{
  "hidden_act": "squared_relu",
  "router_z_loss": 0.0001,
  "groups_per_token": 2,
  "norm_eps": 1e-06,
  "batch_tokens": [32768, 65536, 98304],
  "max_steps": 4183
}
Below are experts of layer 9 (counted from 0) of a mixture-of-experts language model. Rows are named router (the router's row for the expert), up (a neuron's input weights, with its number) and show model dimensions 0-223. Each number is 128 + 24 x the weight over its row's rms, rounded and kept within 0 to 255. Numbers have three digits each.
After each expert's rows: a language model's description of what the expert responds to; "mostly gets" lists some tokens that are sent to it at least half of the time. This comes from a sample of Wikipedia text that the model never trained on.

# expert 24
router:108087147133144124146160106133110097078108115146122091115100131148097150144177143152095122102119114131136126153122100085153132120079111164142123131124143136158118136154107117188080135103127121116145133108132115117136125112071090089147116079147113089141088142135130106142149136137115141115107123122119096109139134113111096134099099143185133132161135154094124113113136111142140141134143187134125181110116125190120176180105126108104103141146118136157171194130133101107105099113133130168108119119139127140125126124102132104139143091112099142134152120179124170128127127139090160131105156073134148098177132135150138160135138127129115121095143074093110156105153145096128121122144
up0:144105181124090133127096166123098107173110103174111121121136088133130110171136087107122135097101146142132135128113158149142121118112128151150129110131179123150117178138121104124138145097131137149123148135165073137103165128104080108127088102138121144105126103132164168113165126117087153151137114108130106127149075099142107129115133128174123132161125138150129157135121114121157094160121144109063139154146117162120132170115108140070166125184143103123160105110138147111150123151126113130137132135181100144137117159093147155131135097165068140116207133092144117138082127104115111115131108113129110115149132130118164105101107106138174124133119134132106137127106122105145156115099
up1:129107147151135159107114153107138082129106129166138121112123133188144113147118124116132072106126116128196151120092135143109109140185150069101130149122154118143097118125138076146128105099144154128173111110124100169120076085111097151140137137151119145136104146128136115117099131106139129126139111156131125116121119151121116159144145135150143100134133168063122148151113139120112150122131152119140138100095123142078119162121131106134135145087097157085116098111108078076108113150101162100137107112150159097125120121126136088116134126138154121143121140089143159125153145094139108157127107098107088103134117157191136115166130126107076169115176103140131130132143101144153142167098
up2:180121138132115120144120121087098111106095116126151126090103161101098135163132094103116108123108119157112129154110126131130123190143162100167159150120154151169093118153144095164121132154118147156144153104103158130128135122094093087116108140120140119121101156144121138151170125123120167113166100110140125131084121084169125118136137161092151145130149142089097146136125137131118154128157144145118148151102149113133142123115131149133165163147137142095165109137165107106137160167126145148144119142134110148106158129148135142100091094179118135116125129113117136127162154100130145167084085099114129101162126172146150145061132105099133185123157103154140127136132140106118104163206
up3:090109143129124111139101097097112103115162159109139156145130147185136135154122135142136140139118155139106158137132082152138142110117129135180112096154154136117100126098184128146133107124126094116086161142090151140166150143093147139144119043140134108127117098161160120066141134119126096127128154097137148138113129094105181139132113145169143100158155131146144107123112110103133097108167134125092167151128094136105163112114135082115094139153110163166086097100098111156131125164159155141123148107155115119100156134175114153113130122089115184127139107126123116113144095148131141124125138143088142111132101131126159130156144098113120145153179085152107126133155096112134110149110
up4:106100083151183155141139164114091129121184147134145167120131144156119125126088144101113124133149121118160121140093152082165096110118125154138135128130130105169133123137116134193121103087135129129129149150119103126144135153164085113148127167117092110111126133110139148128102147146141115124074120113145126148115099149101087152123115132170077100141143126124169103148141107159125186129128131134166153132134146115091126173124131150136090158125132093127117155110131155109089120126140157122139136108110154118127136117102060064139137159130128192147183129137147122122112151094093144117155093119153126146130087155110116136135144134116119136123136146162116133123169174139156121174089
up5:100130128106164108116127110107087126120137107104171093105161155178145134183121172095070094107086134153108178129131126137131120126124100140094128125095147090138089169165116119160125130134136094144146135146136110118110141093134109109144162101133146126117118172150110126075161109106104159115152127128143144153089113154105085113129153112114114096130169141095138181123122157083122118138119132110140154069125141104102136110117113097094135133116134103115136137091173124112143142138093154108168106104119143123124187117104140139145135097100104115155118123067142123138108138127134135192115160125140137109148094121141111160081123140168127140132144140115136115115156125130141156184121
It responds to: Day numbers and years in dates, words ending biographical clauses like born, died, contract, and paragraph-final periods.
mostly gets: "'\n", ".\"\n\n", " born", " died", "\".\n\n", ".\n\n"

# expert 8
router:133118162106156108166167140157120080115116144137104116122093130142123135193127141130121085086131106142117119118075100100131106094103140143154125134127172155161138160157121093151104114124109121096113131112150106109149101109095133119162140107140114138140175135122126113155105119095086128100151106121106118145115110108108107120102104143145148119189119142072129120093143125124143156149150156100095118102089124160112132163110116075113147102160090129147144145118133107115124143163117136129116142110155185138153140111111094101138143123111100109162140181194119173130098129126081138121131141111111109106167126134187158160141148164137129133120097092110090140120155125097151103122136
up0:109121177127173136150129146110138114138124098133156126122084154127127135140117121137108072096136127168121125092123119115123083126145147187091124111108181089157138105149139106149074155098123109162143122134139131104108090134132103122127168114122123132099148137120127155163102135132125128109128082161112125145088139136134098124109170159083106084084138161117096115155143172140149157115115161118136136102129146115123123151092076076104164093158084105153153164089141149117147144128089118114103128132132121152176141141132142100140109143098105126139150144127138156133096138146114119133131144150139127171198104157173150100156154126114109131139145118130129129152138153123072112122089
up1:125122152125142113125144155115157078120123110151087133153082132129127136142138089158130111088158107102146170147038117115125129110128133100105141155100133110149138143143118125129146075104149124121128143113126141101129156126091111145122137079122114129113168154105052111128136147124103138089073127106093141166089138162134135138103141135125129098168145170083144097141150150121136161131128134112125139119135110140131114137148128083120144123127078118165166118081145125108147164158120136113115137111118090126157123119078101090117094097133090132113129160161125150161135117127114104133112112087122142112173089163150131162094133148142112166110103104090115087126173140118143131160126
up2:099085154097131099106167133160126147137125153159187119156107137145141118157131120124098108137134119140117184132159124140134121139121190133049129114144117137118117134180122116137128149108118159135123137105152142114136118132094092116135123142118093159119158178113092112143141114089090093115120159145073157148106131132138110135118133138108138119158185147123092157137154147115118121113139125072156129089116142161150135133093114116093150122168150137127091127127107161131136086125086158164171103100139126108136161117150142102133131116130102108138104128075150164135103129146154143127138146157112117095138094115119153162134138130167094126158137093138143116176136111121084095160077
up3:131116135117112114128140084141101173129105150139162126105139073115085115143103181143092114141127118109128184101124141087129138078121166160121129142072096139158135165142141127140126120118124101104120107108147126147144150106087138110154098132153136110110140154161127183135146120119133079113131090122135141152137096158106144134119153118141118101149122150161148130128095147119131131119119129097139115119099149145151155156093123176099138127155160110171123164143156137095097095117134111122154121125113136119090152126149113149121147135141108110091149128108135183160102117153133128179083171086157143119175094135125100143158114145161112152098091143131132123120160131053115106112077
up4:129107164132152151091127100123137093134168110135117119076126152142136136172123094132113159104131148146128122107123164141107124095149168153153106156128132098153167144139101092130182117116128102110119155122090102141059124150137088085110147112157146123162134107111155130125131155105183106124106142093143107180116101151134112121148131138124079145109112142087099129119154117120120116123154119126142129081133128124125135146079113171125146097109150136086112135150121108089089133085104137129126147114186130150128165122070105131121110122135127129130127126120102137151118139122145126192127088125160131081135070082154107098141145133170129162146158102123135096135112149141104112088145
up5:113169123090128137142187147139133081144106102147125139089109156128145139170121123146108131151130134129119185125152137089164119118123111172134111128126168113174096134157135099129106090089117162112140132160148142071142135116159097117125121104132112144115132147134100176136137140113114158091103129153136142132096099133104135116159145118147101059127124113085110133148143156152133145166109159100173148136140105135082130115126077097072131148155132086144118146100102131089139137167125145114105159099146148136151159127114135118120130125125087156099155163136120158096131125138118122164155091104118132141167123133136153111176161138156080124138115122084099124141095150139169106125136
It responds to: Words just after == that open section headings, such as Early, Career, See also, History, Results, plus commas and words inside quoted speech.
mostly gets: "See", "Early", " classification", " you", "International", "″W"

# expert 21
router:100112162108141124130174102128137109097108143130106109114120113155101105183139131097128043100096101168159126175120162089129128123105152157158142131108148120188129149135138101189124128135123077135162163135154134112149122120130114102144141103163126147127125150160131109130112115122109107114100126129127089117145125126089108166107086110144112127142156131120116094116117146139140135114139178085111140124102142169102166174105098098100108136157121155141119152109137092090103115181129156149141092103135135135148158110117084126159119104086105138143179151144100151136123083121068136122124117116116126126154101169137160159126141170140150136124148089105108125106140139123121127123135
up0:116095139154138141125141164104087102149137168111158145121109165100168164141134141112128130086111111150148095142109118159143128142124128138126145134121165174126121119155138142141176149144132117113123096111104137165141096122094122083111124125185116129189120104130150125140085119092172168063164095138106094118131132096161116118136165137111108112147162120110114185124164115144106128151138125118134117105089118154084092118117138115145138154144136129111129099176144141118101138095120147137168082111163131079124157120162163134119099110165138153118115087125153126158162152121179111126110159092118129099139115109203100119126131135110136149116115141150130145166101150119104132135131
up1:156098133146113167141100110088118145143123126120137128106147145096092090127177133120085146115116133102163143122138096132137117112090087115162145132140134115149127153106147161150119075094072094133158159163111137173120113132136118096142150099117176150098111091125136117133104081133137178123142114182113093119149136101153143092134118111136100115149134143156126124116114112187104119133118115119112157165148114119180135090138141111120127133136111096152143129139110136100128157123161097202131171113155103073121158158111120130136130088156127080120132070118097129108159105145125122123128130152132117124134124117147115110122180102126105134113128061137136123088105117124128097150146
up2:071149128112133150086113147119149135146165122132128146149126104119059138136151130189166130146106085130160134116103157139120118136126118134142135102138111115149145162202122134149167102096127062078151146159146120109149144091107101149167107090116110133118132166144105142126144107094132121138132140130095144087102114120117152131116105090137134158160098116120092135125112110149142095126100133152094128156129110107123158131106134166122126151126081165101150112118082091150132130092160141156129150133163130146127113155140124090134172113128101108099136110112095125096131132143104102163123112176151118086145152106140174112125152130091153128165137114146171155122122093143091147147134
up3:141113166153124153153091121102181107164132093109084116108109130130086113115126111123128144159094140174110124117113117141117179139117131129128142151153162110143105124117161104130077125129117089107126136164116083115131129120145125098145138158140152104120107124115129177126180161124137139098108118104139142142154136144103106111147112157139132164117075150126128126160163140134183123140105155134129116088165114096141142109151142138105100151076157140121123172120131092067108088164077076105121092086085118117133150146122136130094090144155151135134139082120129125155114132135145143144167125141117115126113133150139124102116162123147132092061160099135116162126170150123129114133167
up4:123141110135162121138115126148102091112129141103088139108122173121118139095142165164112148143142137133111114174125124110140115095132134113111159115147160145171106119106122100110121131155120082118111126118185144098151129129152145133128149073094117084094072116148118125138120128152127164143132103128156132124087162141136098129132108096132142110113122117118117118134100135158146156100179131126097122132131141181128147206130144094111122147177151166096133164102099114128123144123126174119101086115101143144128093133115127059144087161109127146119199112164152138125116072125127141160123107137140111129135077104142138137174130106127142099146139151106156114107106127109166164158130
up5:079111162148105146112154161141125116062108186121127138118113136132126147149167112102165083132116154137116112131128153119117112124140149148165144122153151110155152132117102131144126120126114117101130120148129110166149129118128130122130145068135087115121124142151149139080133133141158078096123141119125078127150162133072087130145098133138096212123096115150153106149141157140139146109085126123141122123122113134148145135137112169097102117147157150142127120143090079083091119174138140101119094066105090134117173134130138128138148141128113140168173111145162130154137081135093077149146095147122146110147090143127111154120184119115130133134146107119106115109171120125145121133117
It responds to: Discourse words like However, because, that, where, while, and nouns ending an introductory phrase, like season, magazine, Tribune.
mostly gets: " However", " however", " because", " According", " where", " While"

# expert 15
router:102134131119134101136128090096113115129136149159119113098103132134093105148170134112103105109137099151147161145118129104130133109101112157146105129106132130140135153150137100191129096109101104088146161111151112131121128079123119120142150112149137143122118146179106102131159113133147141083122105108141092140153110111119090159123122149157138081133157150103097140105113109136138143150144193086080145085103152130111175154123093073096096178125097118161168145104144121104101113150111145109123123093145136137120155115097070115127121078123095146154155135128118159119096119136113151166134128082117118104153096128142151164125151125130118090091139099108157153107160177091141120145145
up0:103083126134153124110126140093098140106117126121158123153135134128088143144155155131109151113092145123135152140140100106123149091132124129155140129116158131108083119130134088105121169135087116164110191072107122123120128178142131138108120133129117128116123140160177135144091120118127127113152146121145110187138148098137148132131142101179121085129123108115099143155104087156118115111100166126099154142107129134131117168111114108128150143111129114130131194127165134134107130114168172106115123115172062099133163094166106130110145144122092132120152133109141135100125110173099100178101141119134117149142128129093126149109170081128091133176138104156063109132163112131137110080111
up1:118119114133162123147131075103089109129145109093097118112085077138117130174118112096122122124163135176104150163063175137104139071139125100148108103081131115109056128151149159148088134146135085124108102092092125158138125081124117103094159121136131127175155138132098163134126131141126173069152132116133133164093099104138106141127110118119150155110132108124127139114156170110164125112167129098119127128099118152132138097140163130138122103118121112142101115105167127131091147115141156125136137158093156140139107117105110146141129134101141130100153098154120131121129116143099152135125118129094098079124183117148129134132130156136109128136149061124113101118128136123177110155121
up2:154139117140103085140130099103127128148125121109124132165102142127154141139149123135132124091161167105117105105126120063108169117099140105116154152122152169086119166124132106159140119130120119169114162085134139125115081095142130145199127133137125150079123124125155096162090132112153147130123132118150119153164142112146141172112135149156118093121146123112121126129128131113123131133135193127159115176083121137125146128132166125098138150125147118156153178091162121140126107126106142132139155107160057139115109126112098097139177163138170150127157152150110131110119112104132128140085129106076066105153164127167113110140127115076141083111176119115116111116115136102120108139118
up3:128151159084121105116143097178096106132148112139125144133140098131094141159130102091173133100127148140132135098123131156092120080121137142171120164099086137155103100158098101148132115118108152118087134114143134142144164127117169144144097101176105101159140138143140159109131097140119145049138168131122130085149134144107120110111123154125166137138149128106106132139188122105139121137186130096122107147141074132128133095125123102112117069152139126146127123152134133143162160121131126120108115139186119108149161090131144129134142078139099172090125119118124108137125116118080168095119150088117127141108109126129138128117132117163190109126163141126084127148126105109081099119135
up4:072120148104147076153095123119123131140142079108132106177090117130158125120140135080147148162086104151094133172158116137130121107106112135146141113118164092147114152108092121151159104158084100105121171082122118089132114120113122117110154162120119121123116088133140096137151125147148118116138140127104139147157107116055133114121139120127133158157133118094129142102133123173134159110116115150095126105133125141140108137134151106143159140216086129146139107080091123139140128154137144175127127096172093124098102112139125150143122101122158112191107125158117125160146136164130143130130198141105127109106095106123140118150121143157155145150100137123149163114142111137125084125139
up5:142129119120147125094112178101142145121118079093128131119173147098085156111167096097133122121165106104142134131115113117125138112133141103136126131125160118126156121140132163115102110121098123157158159117131142145131150123157136134126136101148127099100155143178112059131137144102099136114149097125127088115116124148160100151111117137093132112217157118127175152151176142135120156129097149108162100110130174129124121100146156131128134121114069149127119163124160102123138122145141117145090121128092135143131120125118124130151121137162148110140165121116148176142102123135153091182109161130108104120184086165148149134148120140166084162103126125158132162099162165111120096158084
It responds to: Pipe separators and punctuation in wiki tables and lists, just before a name cell or country code like POL, AUS, GBR.
mostly gets: "',", " POL", " AUS", " ESP", " SWE", " CZE"

# expert 1
router:095128157116159099137139125128118118112112131159111135105109114121110124139150132121112098113107107141118161166088132119143147108110134115126085136112141121171109158166143069178090124086132122110153161107146136123176074094125113114133125115150112131132156144149124117135134114142104131117101117114118131116121104129103121117103097135126134100148119146109120109091117110168163162125150191101098145083090144162126174163082122093101116143129154156132149170106130147071091127157094109125137133097174168150141158101099098139127114120137114156127161154165059178145134137117128157122139152093136106125197114144155164141137120146156150116141137092097123135106143145116138123116172
up9:092160121112104099099109127125161102163143143112142094120148074139118099151152093126149113100091090122140092140158094087146143141121108117108114090129098137138108170110136094133167128113118120124152145154115149167134176122114127100122127102118131157162170144165103120141115093127099151131170110125108106122115095121114147074094145175123173151195152119090134173160153070149111108087124135120154119113135146143118111155136130152173179095146150166121127093153111142165126160133160133130142125097134129103118104133141112131127132120165156158103125120172131136140160152161136114113132136111133143112095162196147150117132127130102158138156133147139127136133123133085148122098146
up10:148159162147124136162155161125122136138116147104135142155121142156114098128156102103131128098103154152146117129190103137075177121130129094134155153133095127110081146118123142151100150121141119111107124125127111118117114135137155122166128125123107109123110107161121135093121153154139160144104142194165146111146135155129082175147096141123142171138126106137104122121172165103151080124145103116158130110106099190122113105122145136174107197129105127173113107136147105131120122127121081137088099138148110086134110111091126140139126156126119101144112104136110093118146138168118130098113145150087140094096130177147130138134160122125140114113111119129110165088126082158191116086108
up11:132084154106158106122118107125130080103125131127115094118070114123145101140151096114144076070110153116116121182178128128153108112148139131118117112143079117108109111142100148118161076151133119132118135121105097125124132118110117121151152150143081107130110137137160137138166113149090126127156129123138138116116104111126113133113159140118136122100088151153067124081141167095117109118122171143126148092147127166152180104115089177146160116161139141142161116146137129083124106160124141105122146112176155121154131119104153138133137137115164079148124096152118141131178135152134101126117125086148101134125125174117116142068118195114157136148143090116143131091140133161130135104142
up12:138132134128126130160113105161132102104110106129109105126087152146137128114151108132105146084089166167148108150129128107127177053119124149147123121142134158128092148162136087119101111124137141117135155154129106138127122135135123110144121130112140127123163116147142129143151160128111103128127139127146101131129115132080121114114143191122127085142155183138112087168141142150131168148128142147156140132149147156147107169129108095075165105164133163108142112139166142163086128113112141147108145092160127161159129075127149128128086135134088163154154177161123136108141137094112108109121131101119062060098116147170163150143140113131173114113170156136108117125121157154095119139128
up13:095134133045109146112101118128110127107136157103090101091132107145113095123132139128128109090153142138149103094174160097095121119131146142180179127119124138114141130105138143108182181115166127142130109118116141156122146163071118123141144105156084145149086114131147163081123118107131151066096135147146113130096115141122122115128167143119147131153124128152109088117179116126099119091138129155150135127131100164107139125115074168108169136158106158125143144162107121110129126094151128172125100108130153146132143148154149143138111148149137095116142110125120135123134079153129149140136136114121163146137135170114075153142124146129113147090104184147106127165136094126096133147165
up14:081141173104153115132148116121136158149144176099143117126108155145126119156126119122109154121164099141135121128074142148085156147131180187153125139126138135177136137139119145133090120139121168090134172107121110144122094122119121081127102154130092135127128129112140121140139164126086093153154135133126118117104120121137081082134103164144092087126119101157155110114147152141126129163165145065079130103111131114111104151104111104142072127124135132118130111097116160109106137068151103092145109137135141152132123066136096114106132101102126134152147133121078122128140100128078163145154123127135144126150105124104122185118112119103116088142105072143128117113124121154122078117122
It responds to: Column-header and early cells in wiki tables, such as Candidate, Team, Player, Votes, and year digits like 2018.
mostly gets: " Candidate", " Turnout", "283", " FW", " MF", " Sheet"

# expert 26
router:106128168085153107154138111110108093104132126152111125114093110150103098151175162096113132117140109167160160161096110114121124096100136147149127112114110116160127142147135092161099113099108096101148148083145108091156092115084110113153148103147118125168133160136121115162145111098116112106117099097129092125156106121100106137096090140154126121150144163077129146095099104153139172132173156107104137109099151169127139148091112102120117134149101142140162168100155107116093133146110125135096115111165139149155164121089101120133138112092115128146169167145097157176120122116094146124130181109128120112153133158150155166132145145146123106107126095118107144103160162107157117097128
up0:115120144097139109154170138130121094095089127154127126122101129179118134152143134120073061119105128139161161134076146113129136114123125121109094134105106122141131147154136084120103129098101084085125141112132096160138123117123121122152130101153159112154133125144101102110135102161121130107098131139120115133123116124107107149117114137168120121159152141118134114092095146128154124137111158086083126103098147167143134133132121134118128135164106151136159136054131113094127073149120125141153125111100138179136143118085112132136102118091118159116181126137106192139097119137036147141112138110140116096164128131137155136141165155157156127093149118133086138082153136094132160111150
up1:138123148099153089143119127116059138120136176101142167124133148117117104127142083119133138142142151138110108112148147119091152146092089130127161112132130137121104168177133144132112117096072099115141112067112105152107117121125145142151129094143126152130097096178095104141112112097143130064119130113146144088128129129130117113121136137137076124128109096118155158127137164133202126144123141122101138111126117136108181155115156078097053146157122139114136148124146124096121137120156118120115078113156131160142198188127128152113097147152130113152115138101145142118133153144162132092142145117102132118136104130137121117114133102082155107139110135159131143097130149143176130116111
up2:192125157105144135138125122106094135104147159137111119110081104120116076155133160136078114127156151135105165085107150130162105133121165173116134158097155148118121106124112113130120127087147151107071107159098151117132078126126085115137123143122145192118124103130098137116138080158129144110125128126131080117154105142147125142131126119146098114154141159128135142079140121137109127180123135150142150138146095134097142129088120080147106101128100178113164120134076134106137095093090102139149165127153166168127100124133124127102096142164127149113117169128129154141134154142116095144133119108128146126164136116132104144137133083129188091062144114121130099133146131121138121131160
up3:129124135106096100143160141110141127115129095091120123131132109169150133112108122098128124142135172120133119144104105146138157146071117130125158151096085109153070105132106154186137139126156115141132169152134126125064096128102091071172132112083118138116119132114134152116138160160155129141132117133153170141138117154146131137128155165122111144151116121115087124150111154138125138093145172148124137123125155118122139149117134096156126165165166113187135142145166127062070145111112106123122092129126134082111147146145109090143112169122118102150163086132104173139115074093091138154075152140146096141126157105135102154127114144120153121112129130134152146098131102108145130158127
up4:145121103161112135123101137118112107144135142141140148155151161137106114128113109122134129096099105136169110134096137147115133151123107139151126128153124110138132120148122124177108132109092105073087114156116089116135138092075132131194157105118075150107118091175122124101157132107083120152147079126124116072112142100122135124115136173125112126152122139139127171144127142154130117164111167158127107088085177141138125154121106122130152092146121143127127107127180133133134179141117118099133139089110104114144110167101131104117144148122169149113119136096115196105161172098124128152173104136136106128112143182158114134136112101097177157091109126118124097139136134152122132176093
up5:088125138141115117154112123149089145148130126137108092114121150131102116122155129152098146115104113152106146115126143086155155132109139121088110139132114111179102117129104100134087125113118086131117151106120166143127100083121112128148172128135148122140135103138114143118101127089175129103127079115142137130134085152163096149130141122147127042163123097108140149147144088148137143181161143133100096130143113109114118090140094121080124140164086149155144181138099107118130125115106148132141080133141123155086180114166127098103096152114104155128190143151141129112112065171114110124111115132139143145142110101149086134122134151077149096077123143146133140105139104104126123125125
It responds to: Nouns for places and domains, often after an adjective, in history and geography text, e.g. coastal cities, eastern territories, border, region.
mostly gets: " city", " town", " border", " region", " areas", " coast"

# expert 17
router:119110123064140117147176117120112090105074137125113129126113118141113084176141139122093117101154117144153122157075117124117141096116124121151132120103127129138141139137158125163125116118144084090147177099166106109132106074097113103156165101153155138148147142119101131139120116109116122111086095121088091149150115111086114151107108120172117108136116137057128129098097108144135120143164198075082141117082139133097131159100101122113150118133101108145157152104129126118107135155119131147096097113133119133126153108117078103140136117106132121150151131131097130145097114138078140140122165133108134122166124104145137171134145154103136123096135119076120140094157157103145109103146
up0:137098184126129123138151131124153140143152114123116079140129126156145126126167112089109144118119085163139102081140135141147112150111150176111131129155100155165084110135100154119128131145126116121088146116122124147099103099117120136159148157160125109145140121136103145191168078146129147138139110094144102159136091139169090162116120129133133141134120137093145086098185078105116125156111123114128067107134131135120142112111138111124121139137140100133155135164107156073149152099127105098135157151109159121104159126134098097102145143118135120161140098142082115159108086103082102121125157140156130114167167123101131145110154151099126124083105155137133104073144168125137089103130
up1:146109141114151142133154178156100173127123131116085118119152097137124140153143090101125079129156117140151128137088113109124156141097122114136094084139109075154119189187083125118133166139128127135112110072109093119150088132099102127175120109104161129070094119113119112114111108127145126117057120069145126146088101107074114156125146118108099103124140126116130139139130181112101121144084162166116123117102101145134166128139148137115143117098086146125157110093112127130124185112137144148156153127114159142133110118156104143132129136111129115111156151110143162141121105147138139142105135165131161106135094148138126134092100084079144132113132101129139138139154127154142127145118
up2:135084114090186127185118143101055089102150111134154125112120137183132155142173148131137075131147119175138108138141141136126134132112143142139113132131142111128150149164122053122135147128122139123183138117138130162151140160121125090139131098102130149105137151162160137127170084134083139080146114127131085141131093157120112122132117149155096139132128137092123134152118136152125125125155134128139124084161163142126114162103118110118140124120146132153179127129123128119130175091138170176085153118156121126117121121109085085169115123132113138136129131152089137116124128131144118181136138132136133107153136135143164131121152141195161101144182118119119127114146154157152145140173
up3:074120114101142119129172146148121103042096187121136117145142122162143156143120132121124115133132127137141147124113136154098120122104111144138107096137148172095106089134140086127125137070107169123167128120142089135118135139138116151095173098123101146146116128082118135110117153135086151084117133080093123112128119141047087123092127093155117115099168129115153142116122102094162104176128161133138103077125109122107114130130135124096146125099158116141138163106120101158167144135120143106160138159124094128108117150139107095125148117111139112092151107133128123163130134172147141135158127119122130099146105102103175139142187106108111127129125146118127155153143144102122101161135
up4:134131126137131086141161146111101055144117102139086104134118099123106141129174162100109118088098117161185125150108143112135116136158142166153097134135116163148112117142062127143138114138120120069114179129119130102104090137111118167141165118159118117194098115154118154117149128091128115149108117148120123166118082105089115201086092089129110123108110133116115109121150100128111095130129137142130133107100121117079139128112087143123102091117099149121161127125092119144119115116127127152122118146130126134126150127102163071169157106105110147110195157127149126121143105121114142157148103136136162144134125126148134112156150148100119155163155130108136104125118091134104143115153
up5:157057110074109125105151151137141145084148119152132154113144145119167117159172203146106110148142149126125124132116139105177127129132095167120101121141088122171153159135139101102123150134139088148118127096154138123153115135138132129147112118135134133129122109136151116144086121102131114143103098149129097151094132112119162121116084112167090126126125116118099120117127120133133128145113164149108179174153119150167122105135122114097135130109145142142131136113134126124113162171153084132158141125130114131132167148107093106171172149116118134116203144114116158104130153097104125108150137181091139145157144136104135141127140113150112087136147134082106078159173138150158064136142
It responds to: Pipe separators in tables of race, election and sports results, plus semicolons and dashes between listed numbers, e.g. | Cup3, ; 31.
mostly gets: " MPC", " —;", ");", ".;", " |", ";"

# expert 12
router:086109116113120095149156115114098122111135127130136119090127101176124135169129134113098086104105141176139149167125080106121120119115130147140087128119149113174112151156138098180108140086111086104137154123120091123128129104123113088160161079157128113136138142167120108125130120101124110089124079123121095126123117121127102131109107139150134111164142138111110111129107126126127109155152157060132164099115163152118168149094123111109101156165121143155172160119134118124129115152080133137107095136154139137119166094092093081171151113114137160167173141119122152130121118127105171141117143091118121098148125144157173150132140152135134100109156104090074150101161143133141123120164
up0:136127123108089125093118126170082149124101174113110114127106133146084110134127099147127118102126130171130132202129100095121136152129127134132149114152116169119122104141131099164126152126127121065149130096128122107116103086125115143141132137113109110114083146138121135081069124130133107153134072131135120143115149164102076122147077110120107124145083135111107109164169151124140082130109144114144108137116152135132136136172109117098106154145141115144123138128097141148124107111107117134184109121142093093110155094080114094169160177129140144143105112100120119171142148132111147143166129143157128108153103127096094168152107119094109143156161143127130122133200111145164117153124
up1:128126120091115070111146113164124175142130164138112165132142089149105143199101133101129065117112105155135137155126150108136089133151141110125139132112137122155121172125155118156133119139144092104124122125200125156119115130145167113139113112144071127122141118125151157142127126114132119122161137147093110137106125122140127114121135108135116113148146124114116160097083130118112124133100133076055060163112134123126116107143109139165139121141135095146134134075127162099136126134121126127102106129149085142146105119123134171137121097133100132104133155126128143130124140062123136139100092114125128130117124141140152241122129141151135163125103134140132089133114125134152078158155
up2:080113120088129133152169132129140098129111137136167112102133140135115128178155121097133092094122133148115096130127095132142144062129127191144125111089090139132128126101101124158134099103171138126142169103128116133127132151137038130116132085187108106176123099186134138123146104154109151101108105150124131150124122112127098131132101090125130156183127110072103149141101124128110104135154133091154139133137146141111100126128126123132167117114068128145102140116120137114143113096163167153103133161148165145154155111111110133136151152124131122096123164163112124103136126124098107093117132110100100110113130159153153165129142125127157137141132160130083128079129115143133100125176
up3:160133122134117115087160112087091131113137129163076112085103084085100098113159109156085100116136148139114163168136117096154117146139135142153098141127156151172165119151121123135110121120107142116102147134110144150129133145127137138135085123152149128141094178148117133097125127118107120134130166128126123126100140145166113121095105132129108128127115174139142126163164139128147148100160120116130168116132135116135204137118124136096114157160121121151127133113101110146149130150123109106133128108138061155147142068106139152167092114111135145167149095128119133139123156158115147128147111111212157142165117127150171087134115167141168119104104102103115177158124121156139091103093
up4:144130123158106111174129136108107050121130164116118140119142106141139089127122095125147106094109127125143125136143111122149188155112105131138141154110188114101110150135180124163100059166135077158133129105146166144117154112127142054118100118132144133105108102121162146143113118126132101133135170112120138108101149122132109152108111104140105160151173134128138134132166152152102150107171147127077156146111140141089156131126136139153129166106120095148117125086138097145141144159114108122141115094139126147131161082126145149120079130100112153133118126152141137132101164100163147089142074103098065085151138142147122123106123119125142159109173109125133140122130133153122137130145
up5:124141116100114128157137167133153127119131070095166142107092095110114119110125115142135106107120136157157122138128089094153151096118110137157106085097078100129115141112140123123150092070121116109147171130127158110156128118119053111150137086104127141165115123148121118131132091160127117124134124131144152140160106126150116165102127116184105119200117143100122116151102107120130097159104149089132182148116147143131116126137154093123088145114096119098123138133130130111143122111151107161124150102159133099114174145132119106099158127113141093118127158119140139124131086144158110114151113092148081079129164149157129173085131107088125076141156124106089126116129128133156087115149
It responds to: Prepositions, conjunctions and clause openers in plot summaries and biographies, like to, from, into, after, During, Despite, before a pronoun or noun.
mostly gets: "After", " During", " After", " after", " joined", " Despite"